{"d_model": 160, "experts_per_token": 2, "activation": "squared_relu", "balance_loss": 0.00438, "norm_eps": 1e-05, "optimizer": "soap_variant"}
Below are experts of layer 4 (counted from 0) of a mixture-of-experts language model. Rows are named router (the router's row for the expert), down (a neuron's output weights, with its number) and show model dimensions 0-159. Each number is 128 + 32 x the weight over its row's rms, rounded and kept within 0 to 255. Numbers have three digits each.
After each expert's rows: a language model's description of what the expert responds to. This comes from a sample of Wikipedia text that the model never trained on.

# expert 14
router:139132170116078133119036155121045168125075139201107111124134139179150165120084098147081138107153181148148192160100079146110098126150190077142120206145146095164156175117082118167121125154167090124160122166164101130161123110123121145181090114162084107114099138176125106111112211092160135081146113141129153092137097104139102111132127142114144153062140119134154094188110113117109115149088112135106180141159104099081087071123081109133081090142107171085138124108134142109065162135150132
down1:129102159099127159045191206166153140097162103147173077170138112103142135106147149111094126153112126112100070139153043129156116173156141119114157138120128151166073146120142111137103160133163164069073097111074141148118089115094121088122165188121115075191138138190146128074087185116122095109117128082102108144123113102183114085131128123112127174195102161120155154162144101126129133100150138083159170122106141153099115181102093098157144083111070179180124156093134152125183118127119189
down2:117128109150210118120101129125155088131165111099027099180164131151099109175124135133095112147073118158127139109139125177122132103149094134145111150172120170119156143144134157178162156118066144189150100122127100175146129078175166127130101133167167189106115164149117091136125110118172098141112131138149053031145106139147136137116158133140123181140112092075126109089099107109120179124140102141087121176126107173090154144181090070185122162143131123087172146170106129127146104241136097
down3:146121150146083118121160130101084112127117120128149159200074131095127122131109184151119122076068139136117170178103088111139090171125123148102082122166044098154086112145119145181128151142037100114101122124131092097182155117140165097199159159163127100110121060108106119099170104116178144118114145153151169135119084115177124109107112150154143135154131141117157108116177147109108078121095089066172091156095190061139182152182125157093226163121144131159122159161117116153183122134110130
It responds to: Fragments after initials, tables. Word pieces after a capital initial such as D or J (D-ept, D-inn-y), plus table cell pipes and numbers.

# expert 1
router:111118132131097139089084136117106143095128078180137095130085151153098127127136117163142139106144141135131149154150106105063112148119180096071069149130117132129148178136096123181112151147136073115127111181144107125194153107103083070123103156122104105127093055160134074139135106126155150092145116142151140165157139130142112074111139154109139037110156071118140084146108232088098105121108089132098105154208132117064108147148126147175072101138072105045159112091096170104083174144162145
down0:123112091119090115166098089115147120145092160130115064106095135032108171131126120109166065138164166169167090175151078083104168112121111154161168106173139117141101104134087075137131137172165125121133165105149105114104136157238159086071157085111141129173130169116141163074162140130090138177138118128111109068139102118164090099172082138083119113120137081158086140117156122119190104135157118160151150125151142080129158142079146101104060119088110135135080171100186129083150143182125129
down1:106143138215191116090096125095136099115146105174158115134194083117128167102099157149132120136137086084134132174112119153132141084163071134135145080113194153056181142140159181102106167149106114114117128142091139118135096123133105138116137129043095142102072132120106079125086080164171122146160108189070068166098129133126128117141111146133166137092111118160141119131135200099211179151138100126131107086136161175115110155114060126098148128137134119135188118134159152133198086091067153
down2:106154124154134108094099081118190061124142138090129043067115105121149156143112122147090121125146057174092131141116142173148074102151141120117138094169130104142153128095185104129174134104087138079140115155160117123112136149111096107135191116085135176114116201140165094142132158132086140116161170076131165103134092148123103099144096165106226108091149108135106083103171128145109100129128152142130065120140120189125154110089103147191139169158101172164099123130170161191075097045146106
It responds to: Germanic/Slavic name fragments. Consonant-heavy pieces inside German, Polish, Welsh and British names and compounds, such as Schwizge-b-el, Volks-w-agen, -shire, -owski, -bach.

# expert 47
router:122115156099076100052122141105108127074085092169083129111128141160141086101110114119128129106134129217134151140111096108073094128161126122129077154083152154139108191151082101167102152183135096153122106179123078103191137058063088112169087179124141137110106121185158098121135121143173152144123091134127161156132081105111069057128143172134124138126206124115166094099072150086135130144087107149114144132210094152121115141137080167143102075140128116067105143157142175129094118156132125
down1:089196135113120141129155112146094176109087122134169132085178075103202126142149095155117124123116080106147175112112174076146152201124128156127128164188147198158178145171113179099109072150095134086127149172095163101150139110116092151135135158105188140126174097080108135138170060134122105121094107217115117116112139091118099153090156128123161118138103148115146106122137105155154142157168109147115073121087111172146137182201154147120118064178074166106125092176157076099094127120113131
down2:121144127142139152124132200153143082155106105103163131147116107148090158160118074101150143143114116112099149213098165153100166150140126080137184101100177108106085124144158093100159114110144105144112125109170161099163151109174144149149137099104226170148152095092198084157097129112198095143114100081102138068177144088138145114130166065140116091073090119162099122126116152140114189110079136135147149148103143096122160073126118065083198177098135109070126136061131128113085125091135154
down3:126086030101121142127152112120121106140062141151175112078115083141171161187172168138136098109129125124135106139075123079192208090199079094131109164097105155144150138095138130169106133072088163128087126146099124156150143123152104153146106176136112124134105163137140110124068162114071102058162181117138070118175086158156139142152134104134130099125093143113119147105134118118100117140098084055138117112113078167106102138097127121182102136112112093178117125081108133118038064130172118
It responds to: Pieces after hyphens. Word pieces and digits following a hyphen or dash, such as Middle-earth, Woo-bin, 1855–1856, and suffix-like pieces weight, type, standing.

# expert 29
router:069065140177110079087122164135140184126107104144162119133135179198096118142106092190105120145155141129175129125115085168121078139144169107119090147105159098148161142177133115149163082131144045079117109170157096117185174068106110114116106140123078076092134146147150103138093145097155159120178145212158125115116089088089120111119154157100124062131168091098155151130100156072143123131120155141098123157161112099119089106193088117095103106188092168105083094135096150131119130148141198
down0:122074139168113146146094124152143092140095087133135092116108156117141141125107132118127141150132121067137151120085148164151080118069168128157174065156125103129117070108122155142089128174187192091178074147109150154131132127155146050120127118122227166093145128129128091132089092109061121092158165116046117165090125169155143141125123196157134077110172114073164149139164113134122137196096118154119129118186079133119103147156154149117044177114139106102150132149086169171139112085104155
down1:147155142108172080100054103167163060129146142162137134148129094161133135132193113123155132163087137121110145145156118108144119048092137058052133128100109116107112086122131103126101137151140076112130174141154164127068086153110117171137069065160099099091169124100139099088129058124129154153121108138132107100056179149187099118162110079171107152120101102088108111060132124100181124138125087127155138144166106167103066130084072107138170144112137141163175108099121087138143126093193090
down2:143192111089108137155173160129130096131133114111166084137189077145113112149178186082099147094116098168186106112113094131105116146098167097056137115149075154159146154082153175083108162099128121124164126141172181051075136082119114112148093151150082110123120089197081129196147112154135139180076127111142098096183126114148101165136140119141114142194095141136085148201169101164151137147099132130161153129099117106136129113140121138136109175131128085085109144106044144108155083079165095
It responds to: Infobox and coordinate punctuation. Colons, dashes and numbers in infobox and geographic data, such as Time zone: UTC, degree-minute-second coordinates, sq mi, and list bullets.

# expert 60
router:098100141159110105076077144125102149109068084149112087130188129146107137121117101150099149092109143183106154147105094168125066141130164099088100145113159080145123160126101157147123071137147063097161118155106101135158147105064107103134113178159060061109110115150165098115098138158135150062172090161185157104116129080111103053090147132089120101083142104108133119140126211108116086154111084163104149126173126107100073140147121169160079070170105132077089148131125154156119145158175186
down4:169107159144137168120100107096126177116135187151064127133132097121168074140151174102119137175095169109143144100126167171126114139044107055149184157172056066202117116102116134146100132164098146102145069178070106164190122133154145143135123166163156143145137120163115145128180191137114112132061115129129102110084086137176133115158118106070147106096157108102127138111136143190100086106131102087124120142108072125152128176206121169098133154097187115154161090120145124128157112140099103
down5:144135109162167086135099061062102138133112146179098129116116145107073052122111174152098094123070114164110075109147159109125073147083174095109068093116143141120177117110132087104089123097132119098138155106137130128086204117130146144127146100125097168098130109080164163118115156191107117127121186126094144115137164082168126089075121154204196151131121143109065149146128126138130156189128133123130136111074120112116170110118092112125124142068171032109125104207154127159144155141151082
down6:073109149148096105145154125167151132178140168164163172077166145135108146166180130136087067089094181116189131139110084078084164137129139118101166150096171073136141143166099142107162115109117140136139161142072153085097085151091116129197085131106148137122134148092202135143151132173115094148065146130071094156126034092114103130090089120130100081182207105107145128142090115085123094126147110140111137191118156156203095132141172104131092128101146161163109114115114161130120165134126076
It responds to: Range en dashes. En dashes and slashes between years or scores, as in 1985–2010, 67–72, 2007–08, and "between 1948 and 1956".

# expert 23
router:116102144155125134104085153154103142120079089150122099124133138119141114153139120131098162114116139184139138204116105147090110123185147113076125143109214122133091175118102131135173106218152102139150115162117117109124140076121076158161066212174080126104131080124130119112123119118145166108138071118133206095137109068087091090182161144129133130092173118102152106201096116095125141141088124125087112171125137098056116128160105152117104123156111138128092152155057164132026154162152148
down0:075142116101099136128162112109165086188090111102125117129131102076154159164102154122137041094120110185080085170135133092149158138090120084128117154085085106124137126086183117134119101077112117161123162133177138177149183162107113108102171173155156074191103101119051187116136165178127107158168156162183111076190128141137122063076131105158069132166162114169123117127162099147086162166120101129094181134116144131136122149137143060132143113150150106182094134118137141134176163161121098
down1:076158128108135095108145173061175133099103087085140190161079155103139085132098174132089109166079105120164083160088138095144135112102136077143075132144107157115139091165175135102110119138143203163146158174155046084109124146099091162052113135191185134150124110182124124075123169105136094085094120120114132157153148196116146097139173140093154099103123137068125068106125135157122139068170119164119153152128156137099187147159109070136150167085119136106137130109127087162117080114106138
down2:134150202081159145159171187141070115155157186081170185094184114102139134159138103134128125091152111063154154125172121098135141098140111163090087109134133140101148073144105132101113159180139130147174113147103133148154090084104107064116075134092181159074101150122110136142105094149124105114101160090150117148135142131107078133135153101113130102100150133061110169138129130111130173175115160171080121080061159156073170106140132203115148153114143174164118169141081114164138140234124134
It responds to: Middle pieces after t. Word pieces like ent, ast, istic inside words (t-ent-atively, t-ast-es, P-ent-ecost), plus adjectives like different, present, common.

# expert 50
router:139103122137109123087111163162095154079082064147102113084157144143128151092097078206104139083132155163080169170084091117106078119137166066132116176071152118161111170142127158137082116155168144146120092171102109098158143113121121144204072188136117103129125095114181106123128180105131181138165119133128129159124110092113134093090170155099149074058172068116173071126078178117135103176134094163150136142133134087104099125133082122140115110159081144121121090112122154179105190139168165
down2:146126109122098134117103165102102055166176114131137160146168108179139110070113106163134148110160083133155124145116203160180075110103128087122109108215132132085191126137129143178058071221122127107151145140110146141141126130112171143127101084132109150151164144148096165110168135114156134088142150147036126139087108122102122202122070138109112116178130103163119158115074150127122139126132139105160143121071109102145125134125128135078169161183145131114145067079150068065167124083167127
down3:168120146149160099231186137083125108169077112157128144142143151163163123101110145117124148143167157097137157167121152145145204112155151099142126111172143100132124108079125092109115139123083128178158164119160132161100140189169107104081153116111149114127034109134118107135054135098118002118130089148144061147169126156103164190165070121160199118125086166176150178131166139121171132116119085148097160174144162129122120165107130169103123149143152126084091129107149127129120120134119123
down4:145175122133109106164146094103158183153122174117119145127120116160130126147102156165169091126106124130199130155124120107132127117123084101142082125144149097125086146114113163127113144136160094073182206092092153114153130103172119161163053098109122128082168046126158174133153164064136071085090072141128138119146103150144126131137079112097151128164067093080096145132137149101142203082114144159155078179105150107145156113124116156165110080112069152186175111139066147162109129164214112
It responds to: Sports seasons and months. Sports and calendar nouns such as season, League, round, game and month names in sports and event histories.

# expert 13
router:106066130128121113103104127115114153112123085154136085137147161162137110096098093172070102070112152128104200148054100168060110127150136090128080151143141099148149151158125106163107068115148087154153067157154113125179150122098101127116112142140082092091136121186161092112122172112138150062124122149154127125106133120080071127130135129123152122104132104073166081141061182064155127196110112153104149168184084125098094120112139115127092045130117150121051128158141192115116157159148187
down0:128106140119136149143090154090118126085109205092143115136129131106147173121076122129119139133180076125119140074099085154084088161128147101078117113124078107034053129133140204192127147146158104116122090166093084126146109092168072143105148162130127174137115110214122141084106088147139063137157136147127125113132153161175146062110153120142132159139140150120062153163132061114224110157157164111139137182142166097162124178156150128107134121135161147122142115142159168133107153166152078
down1:080072166128155120100100192113132126124204124158100151134180162137137070140128121135116129135110174211049118180117117102114138133100062133172097098127086101100116141141162115092120178121108145109068090122157153144087145147101122152144085123077149105106137121129178164093120119083137121137122083119146167184124147120166126126120159119091112198086076096134144170118106154117096125107196103131171158081170135148143056112149071100196166128151130121183109127081087113181148084128124077
down2:149145155129131156139085137169148097090090092086106147100145134168124116152119133120148107073051114090134095108124163143156133140133154151125122067117140142135083069156171096181128139140144126095176215158119130144084133143109092174116130173147146186064199143104127115147068134103131105112096139146118113138145171101109134116119125145108169076043081210087119122096125109163174142110167160192051123171136097150084152130106097158122162147139159128104116147174086151090087108144138208
It responds to: Christian and given names. Common English given names and Christian words, such as Christ, Paul, Thomas, Church, Saint, often in person names or church names.

# expert 4
router:105065151165123097106030158163082118124113121170071124175105159116129149123082117132120157123128132202106122137099098147103087110154140096086100143112200104150136188148098135160094136139144124164100121156095080132126120138086114137122067138171107114151131096136144103113135164048148133104190055155160183134132116064045077092128170127116112115056164104099105063151136136088122110127087118125121116193165128097086095124160116112115079113127109189077102121140103140147090139140164129
down0:182179091069124090155124125130076156145154173128085178083140193205134118103113208157150140132119148114118081160062159121145161169148151132071143115156149156096142141122156145146157148142085145100182154145106168122102112112119101178120145145111180138161147140088118087180179148140154115124119112160141116063142150181089079098131101098164108179143075104133107150136104089109074112153169098139055165106138164126133186136147153146115153116149091110052161149141092101084142095134133062
down1:148119151165175143140152111128163138200108133073176153100143132123181123097187118122120125118160132106077114098136138136115149139120152178151091081135185156067082130166171134154136162092161150106180078140209125157173159154117095137129135177122114148196192079111109109135093092126107088130118094122117119124126187124132157155080112171092136159101170109150151168140086139108134111107164132136105134107081146102176134076081122097111098091129212133193103157121084076099151217136124171
down2:150169143152140173187157135168112162121128098141143114113108149135101105096099109187133113176130130124195150179144179149125168153202193136155139114109128151132121134125137100089117078116110151067091102230152126148111076131157164125167137128180168118079152074185136101126153175098158129100180137121114171133100139097130104163068187159122146035127090150145091098059113158070164156119167159105100089143133101142126173130107163174156121118107153136156181083149144104148134112130167131
It responds to: Word "one" and singles. The word one and its fragment after l (lone), plus single, another, no, two and small digits, e.g. "one of", "a lone wolf".

# expert 27
router:135112177118089132134091171180110170116094101160126068105153126132127119112063097127077153058154209170157118134116121142082069088125131105133105161144155090152113147175094134159102091154155066128132104173136114133165171094098120131167108151182056108086139114141183055125115121137118176114150129173141162119126119096095099093150165124136102112072187102096149112157094137123090114136104051184131122152159124105067099108156107169134109102119088154084066144127063125120098141165112176
down0:174218067173114109143114125122153142151132123135124148108115188121126102149129138097166139089099133107127151162168066118142139127087101126089108159130113152239137079168087131147089094140169130154092096098128113105094192177144080090167145124118109125110130052145105071173122176103146143125105086135117085087120153139111106106131076133129178090140148179165071131133182114122190159137105111074096164126135092145085191123113126152108118108074098124123135156123201152157188129144175126
down1:140076138157161087174086113139155159187195140136151132121090102125152101125137126078170185087121106153118126119066118107126130140120177069174100143142053098126082162136087106158146172142112142163138106096179159149164109104131111160142188108139069103098120106104086109137101113163090151119125159121138148186174053174101135170032098147141108074109151103169148130143149084122125136096112085144103124179059131089126111169136126087151205112131086124171120100153118084160168132100135146
down2:150166162129138076167084128129146108134140136124137145139165137149114134203139151134159158134085122129147172150101178126125137180125144103093131103131138111113160154034081105097138158126120061108059115125176148124128169080185131138199163113183132138177122178101112166064184136154144143165170165117118186121148208135081197135141099133143195122125089111093115108098134088141111075132173114134089144147156155081135123163100170133123166103087130109079128156062101166125077089120131105
It responds to: Table row endings. Table row ends, separator lines in wiki tables, and place-name words such as York, World, States, Carolina.

# expert 24
router:089088145171110106107093147159094183103108118166094092141169127132126143129117097136096164105142137174101184189104068134082071119161158115100082163111166097159150151124098133161115110138141113131109079160135107133160139087113067121141103147150103121107121087138180099150102159109152156067166157167145151103106086085104100100144179131068111098100145076113168110155088167079095059191069090151082140207162140127086107112145060118149101097163090132096078104139121137127102141178170160
down1:115136179177096093162162122138084113122194139089114174157089077170137142123078059099146170105114193110151093081156090169135129102155118081111080111116086142084150106119086122158132114180100084164125150061072178105126129124127169177108107133104096099123126124215184123104079128147104151129130141148087076121090145100120129095123082171113109147108107138117146105180080061073137125176179130140137141159133152132148141158160097119155096132160075137099134107056146159163094141115147076
down2:121093082152182154129124127074113141123067109101127148155143046065107153139184061132093110147119093127103140167096119156111166162125071094078106105129129135096184139146118131107163103129139126148116109079145160093090116054172084163162126147194123129066122173183102151114159154112057160144165167133159132083129105117124103093158153170178116183173107057153044107093132133128147106138111183126150146111130138131132093147093117089083084124128141166132071105154159100109112152130102166
down3:150150074136182084081146131150128119116128137035127074193102170043109134127145094132135141181080148134131147167152118077144075104156094148113088127146134059121068076140167121122133150156118148142129176095128109132060153091134080062126103087155140130163164112068088065146071161117121114153166146139115152137122157153119127085137118118138158156147044092100122118082101120084074116154109104130155130116109142167158173132149163076159127112117137135122130105079166076073113164090135140
It responds to: Sentence-final periods. Periods ending sentences, closing parentheses or quotes, and abbreviation or decimal dots, such as U.S., Ft., and 35.42.

# expert 6
router:098097142128087071081109150144102150108103092173115077140203154159115160100075092169100102100136171154103168136103103138092097104142156100112083167140160115142130146148107119162120099134147087149166098149146092085176166093108106126153129147143091088099171122138154104173114127123159157065162130142165171123090120087077093119139138168088122132103170095026158089143107156076106104191093069147105119165171102095097099125139116173149098072157100151100062115172109164141112137169170181
down2:150106118139176109088122081138151152114140149158112120148048130095092132156104113126116139124157124118108129129126115142155064089088132127131177142096155206122101103107138102127142099097136086071192105171159095126093170091177049137120119158135171127174163104115173132052126068122027076087112132147107129129120093131141058086123169149116091112099121157079153118195121164142116124100087142120102122081133131119163114132207085105106117055160131119085158174162139087135160139110106151
down3:169166104151123125142105081079142159131114147103058052140169139082117179119163130098147145175116102172104109073162163159205131083145172093172133140078099132173129131108159143146190177139123113116142172118128183126139144162141132114127146100123087090124092125107132147169094141140157153108102113165118091136170107162171193124054131081060130143167165103183142160097096141146110182109093196099094118081179123141133167140115152091114145187136139145149115118052106091125170091155142123
down4:120154162140139100089163110123143112113112126176106131162063124132161107056093143107161118142122093149103163133087104072110070139203246111113128148107083134168107105123160092125165133095148169138046160062117102147146140124089151119109141107151151099117203103088152145122119114152112091116114115163170143136111125115161089042158143133140132141132079120159083067138166112140113153117154121154147114131141182092150185183143149157129120114128082110141083135108128084144148098125105022
It responds to: Name pieces in tables. Capitalised name fragments and years after pipes, commas or ampersands in tables and lists, such as Santillana, Valvis, Spacewatch, Arkas.

# expert 11
router:114110093140108090103052141095110176076073100151116068085118112151086126078078145141137145103177139129146133159065087161090109191147124114087100150122158146137159184157120077177077133187144106132135129194108093140155131096102122087151090167124113112088135093133195111107116135149145128079121152152147156147152135132121107074101146162109134093082122117094128136181084109123110091147122124176125090219190141104092089095164114091144103133132113115088147128075137148113059191176167138
down0:074132118084099102126173084116139168187179125132133119095119079103131155082123110147103161120191140110169118125153155119095101160141093155191082082088049082124134192154113161198093114110152101097096127129088150155131091146116148143106087153083146118163109126141155113106125101099079125126143176173110144113105150156178093119115119089116116118190080159171135172126108093126162068132127142087071188127132080121193132151155157139121156122085208158121096181126130150125153157046122109
down1:099117155132127095040098108087140141031156134119119135139131093044150139120087157179117096176092172117112129136164102114100106061136117121126124111165132127186136187112138087067151141157103133118141115098087106146159164193152148127136134100150131121162104139130069154162166126145110157151127150119130178166093101114167056110145168113230145113141125142140120091121165151153109086214194117077181078151149109075111132127131157133102128111116134157132156180158134122113078105137101094
down2:115133121135106088086144120109137089166161142130091197141123151095181093100135146174156079166076085119112194175108130141122148147140137172129086123156172094129207150161116113118142117120122127068194114122167129140115169168118136086104090113172124220092138121173145150156065201133104124096113077112140139166128100173103068157121141121107091101143110169132110095170107151116195130087142170122188182122129150134107133118179179141132157147180174117123085119095150109108160163064161102
It responds to: Place and surname endings. Final pieces of European place names and surnames, often German, Dutch or Nordic, such as Kir-n, Nür-n-berg, Mac-don-ald, Middlet-own; also digits in table cells.

# expert 46
router:117083146131091109060077141151087168096066118113133109092118115145082147128123085187111129097136132157110136145103095146110059139145151124124108160063145076150133155160086122178076110156140118086133105131114065115154195109111094084129077148144092042102155102119173123141117173140174145076119125143100140105111091090086101129102185150098145053088177086123144104123100166104114070147117102159117126140158116112077030127159105103144079108134103170084083100128133148154103136156129165
down5:147127203074084131127129114124167127153145088072143090120163087138122143154085139128131087148138152148050112126140150171090137123160146160157092116097155129123119123146158198143157088067109222068089175183132066148139118114082140136146110141081103088150138126103185184050101143101110106119173186138127129083161166096120124118126107118162119130071149104155116125100085102118130142156238121145134117108105132154097071116098105191126161154114176138152152093131117116112144096091108134
down6:120116149146118103161170163076100148142123116144153140142126098139140115105157172104186124067127167147162108135112076191123146146144111176083093146143139165145114150148191191112172190104139081103077074122157129093092088136107124100141126137138156125100127162125134161105114152101099104128161132140107111089139199112085139169101077149128149125115111144090206193139170145083078201159114170083132074145159153125187136110111207159149103132139181097156192115172137062103155136114078147
down7:152119124130149152158105164168139166109128129140123101127087083181092135130113118131094096116133152108090069125157155113085156159130115094082119157133097163124154137116079136091151204066112176085158164175173150180099101120211123092027137125117126178172148146130058128141103121173094109165121154133081096138127089162115120129087134141141125145126155111100094103115093076121144218158136157097098139101091140199144085159105096094087078178154137129093159167107166132178143126104094166
It responds to: Colons and dashes. Colons, en and em dashes after a title, place or infobox label, such as "UFC LIVE:", "London:", "—" in empty stat cells.

# expert 25
router:089145116140079103121121158144121125091125110158165080082152140145096135054115108102097150124141104216167168166083092153128113090135123114099102140130136129125179211141103134150131127138139092175145052195142125161162151079099088116163106168107091105126131073137153103109140137107164180103134060159128144129148097092132061114127142170137093117116144119148150106128091127124113124143033116181078134176178118067121123065174071138153117084174098153110150160127147153129122202161147109
down0:133133159106165132152095147189173133151107093195117142173085145185094063104126090138144133133148115124132140123119087148104116127137091101136196169103137155140165125117132058143145109131162120124131155130179131128123126154129148060159178133113181158073145100123122179176106129090152112092127145188146107113100159168080158132144137173127117070111146157101119176078166106111131138074141118145136064161130181120120120036141091152141046148145115117180100146099058193088080068133143102
down1:097110098100056138134127163130096093206157182139148138173116133038199168158164120134155097081083107139133117136093163119071101120124129104116102112096064141134089144080168159109128208191130106077131181093120108155067121129156149136105096110066103092129130170132127149080119090141108125126114075132113173111121156074093118121132128209085128067119119131138127168141135086147171135142085080123117199101156152138142076158110119083120099131140086150172152128174158137131132142123114099
down2:138164152098087124111086086145135138177096122151128105156101088175152103099155063131125134079164150104141101049064101118151160098163150152125120066070181136105094085150155095197122155099126060205129170106146134180092095085127123072156181133153153159093105116097143085128116128155167161130113165137170122075116178144115153132170112135199108178122151181123108180095096054083130154157153115137135181106103144115157123086124104151121141138101127176103135152146142116081131126109170154
It responds to: Mid-word -in syllables. Middle-of-word syllables, mostly containing in, such as Tur-in, Pepper-min-t, Per-form-ing, -ov, -lin, plus the word use.

# expert 2
router:044092185154066122081147152110097131121105124178124115132152160160108112104092125147125117124169135120094110135092111126095094124122140099137124139141165102149163153151092124137148117146181097126108112137101086175138156121122129099157121145158114078086123103164158109150069159086156152065141140190182137103102112069105106118141154131087159140091163094066152117166127155044134124186088055155108129129158063087094080108166124107160088056186063145106077179166118153164121117170135154
down2:143120117132123130184186157143138147094111117112154104081072116089135080117140082102150142180115095124117135121111103184099105125137133134144129117176146131152142062156113145146065075155060128122144111125062132147167115157145172075133131216099146142083098104137116109155075148100130111062104168132141035123079101113090105081128119151143172144129047117135130142091148125187196129103130056106189125169166139089120122104119111173072151154130121178165183122150121082124092107123133128
down3:115059142096124104148155124097134084145171095138133154161036120092080171107136149106075153149155079108141055087241122158152120123117114147143130147172123134111179079170080109187187148145157141124138196103142186169106108100110167166129126138105114098145155085137175134110155103171140138139152142122100090123112144115112131175172093167155141145099145093150136154126129131175075146123128127150172118086132165136117128155151101109148133185166152158142167132125205135160187070069115144
down4:121105098096163146036118170113143116126134151087148131076119152128143123151096114103079115133120166125139114112143175139094178203103097111092187156144112118178149147164178055143144142104134131157130112076114139124165151069114183147171092079164179139115083154091104113163090105115089156148143217141144119151132107107121128151100134088107121144142188096151174109123152152141102112136222113120113080035195139105132159187163161191158138123100083117130109158139131151141140099145119099
It responds to: Taxonomy species descriptions. Words in biological taxonomy entries, such as species, Genus, Binomial, Animalia and the of in "is a species of", plus epithet fragments.

# expert 30
router:092082129139085114075115155146101147108088110144110081099165148182088154086099081182124141102129140166120139135077099120113085141138206085139100151138140105146123183141056136161133109174144054122123059158114097111137166052095076143153090172137060088094124108147147088124106145127162155109137131165132121135114142107114096116142168128059134123109154083117147103140104154097103074187104090159100116188164118090115085091162114145135065101177100148093116127116099179145121158166179171
down2:082168140129095109109103176103076155135100096151190096136114134111160133126118163109160115099139096127173102155143120081155178106142103139131104128155121170132087109156174184074208056123172182114168163198120154157174095113092139082129155093160143105126130165115199107148169089069157088093126126137115079105155086162189133107091161153133153097148135114091120154167144129097178136116181135135157084116116145090190063110154134118073146098081074125134130151101137166146144124121138059
down3:096115098154048080145145159116108140135150104125184206139147203125073106128129061050047127142102119130123137154138126126109108110119083130131105085152128116142088151131114146100155123119102126086136167095193141115124121112149108144095108144150101106154083124086107119151109093181117126101078071143172165082156118112132133108160170149106135119142193133122085137079096193111108099124199133127131175100126085093162117136168109109072144179092181145098171101130078104190201113112139165
down4:177073106127084098155159127070138115129104152115161125112136113081078133133123171129113133130107146133180135105097093144141124168132107138085173146105114122125148150158169173081163125201145206153175130131143117140128117105147137148176190095115134108150100073126188135105128107118142097112115108130161145146128141167061134071134098157157104186187164160160169154120122096042167156094105120142183094076137117125166122136134107057102120155116167127117086135151098215137091091136096228
It responds to: Year digit endings. Final two digits of years after 19 or 20, as in 2025, 1831, 2021, often before a dash, pipe or closing parenthesis.

# expert 37
router:098099139125088073080112149142102150107103092176121078139193157162117158099076093171101101102132172154106166136102103135091096099143155096108082167140159114141132147144107112162122097132148086150171098147146090092178166092109104129149129148144089088099177122138157104174115122123160156065162133138160171131094123087081096120145138171088120135105170095028156088145111157075103106193095067143105120164170105093096099129137112177142098073154101154101057113174112165139111137168169180
down0:141171126171069085119206149176114160126082122077148167140108097078144131108067125123060136114120121160130144136148097144093133140146066084160150094153131095114163144122170127081155173110134126114126093102073109106111132055087101122133192127125170103160083172169109153149183119158117144150119161103102059156132090104199108114117104122150138131181155128182142100133073115128147136172150094113141145076150150086148195122103119077164119094088078130099133148148059148171144070156104156
down1:114167103079158098122201156125132129198070150137169078081146110084134149083164117112098125146145077133116141116133145107104154145149116141131130170130158166081165133139132158078139183189117109137084071158095104156161153151148106124138144148169110123154153140130191157206175165126120095144108104148082161154142111127072165126139126084089085089091115171128185123108107097118145196100117141128077211091184158095091154133166132115102097128095145154160161169079136102076175115181119158
down2:165150055064148140125079122135145170118113080095151213194110145107138121111122102064144120116103079148159113094168123151090078148096153133145125089116182125168157099150198119111132114166083123121086086108143140146100132104104196089157115077145146126189109120128092144152099142083114105126106158171096154163151096132119097088158095076118153115149121097215108116162158119068092123159052113133135106158108148107135133152120132101151089090131122149142046101141099061091081111161123104
It responds to: Names' second words. Second words of company, title and ruler names, such as Somaliland Prot-ectorate, Dairy Limited, Dara Shah, plus and, was, Yes and % in tables.

# expert 8
router:128082170189098105083143163132111130084118114156124118100135177165148113115095116161064116123119159160094157153115086161095093165151182047113124197093144114150160147100085099160101098133153145100129086169100124106145108089104081093150131189151124087142104124144202055084137137103154187124161114146113159145082109061112124133104148137098115095086132104144146120150105123115119093159121085132125102165133097097102014113157073129177099052148111138091150111135098180162121138162146146
down2:098116150158101088139154115150172116147088099093159119126084151129131173134171144130193130126135088113134072125166117159111139147108125162134159067155043102070143095100146124170153154153145140091167126085143152148178121101121121183160089119118099101166123112128133141130123130122165168066162114121074135061154134153152147115074088190125144148054147185110097179122086099127144176135066178147158152089155165130151062150159116050108140143086138157085126132137159077167131082071120172
down3:063162103117103186160155109164147154125094128105132133157133113108156151079095150152161134074177105093142089113088157134131144118154162132136109098145069140130118136058141145122175122132115121142176140126083124122085155107127128034111134095090100112125138085111093174166211195162191125127145122116144105158103129147145155143141095125159084178156153089094130113133128150157099121086156204108043107139130168120150136089166133110104110157136102118100229112175154104070207152108109144
down4:104077131141079142135126187119137109134069172090140142105120135137110124185133090121159095192118153173160119120161086143163144117115061144129156102141122112093077127121116058168137101089135106097118193170131138152115167157186171134176144142120099120158138125130168078084106126103126147108137146112112108151076199157087070132134134118149134098124125139224118193090126120075100066126149070118136133142128118231106139124176108156081135161089208129102129139114146162148120103109157180
It responds to: Time and career verbs. Biography nouns and past participles after was/the, such as year, time, released, died, held and began, usually followed by a preposition.

# expert 34
router:102124120141076130073124184159138141061115110177144097073128191181119123123074099165117114098101144158110136152067082166085091092160150051075111130152128116190126135145106168187132149172170044131089083139120099119191127079102096139111101149160095093114164118146171091132127133107150146144167142186135171163106110113080138094164149143111154108080164105128193120162087201112136109137109085182084134149145120107119121136129103124145066100127100152127097082155142141132100145166148149
down1:168136104181145157122166199156144158104150174152186120114154135160105166152143152119115104145102154092120136135128101083126158090111123137097121126154151096127083157168089103088119088141161117138090197211122129064095114093158130118091083085178159118092184066153076119136085138165163146091092155147095170071148148115144150079146108158117119156173133094136132069131066139120117112127136094142133122144191114181097108143041106123103052124155116104111105134094186140146174101084100159
down2:141121103105094142141141131126165138121138130206109089140198096051151131123087078125157131124047122094149154171120078127100143142026110134150126130093087064083114119129068187172140109127079081138145152105062227120164102148107150146065199100130161129086154122051091133192153126162117137159130142130072134133204135134156113106170166151130110156082125127154156117152125135119145090139140104117169111106155128155118108128148172146103147120090151142092144135120142133136165138112108123
down3:178127091144132138150152133156164163103113163186112166156176113142145114149178143186124068185154092131134126124084146124139080152096111138177219122128128121132145162128117153182159059151182138121129169118134120120138112119152092106174078144112126122126150106171131175140151099156134180085094068121092099148130141141122110111098105140115144116094107176182096147127218106123172133109127145103137134144121123075065103115210112138037076200124129122107128160156038114154127143100141157
It responds to: Government and institution names. Nouns in names of government bodies, armed forces and institutions, such as Defense, Army, Committee, Senate, after "Ministry of National" or "United".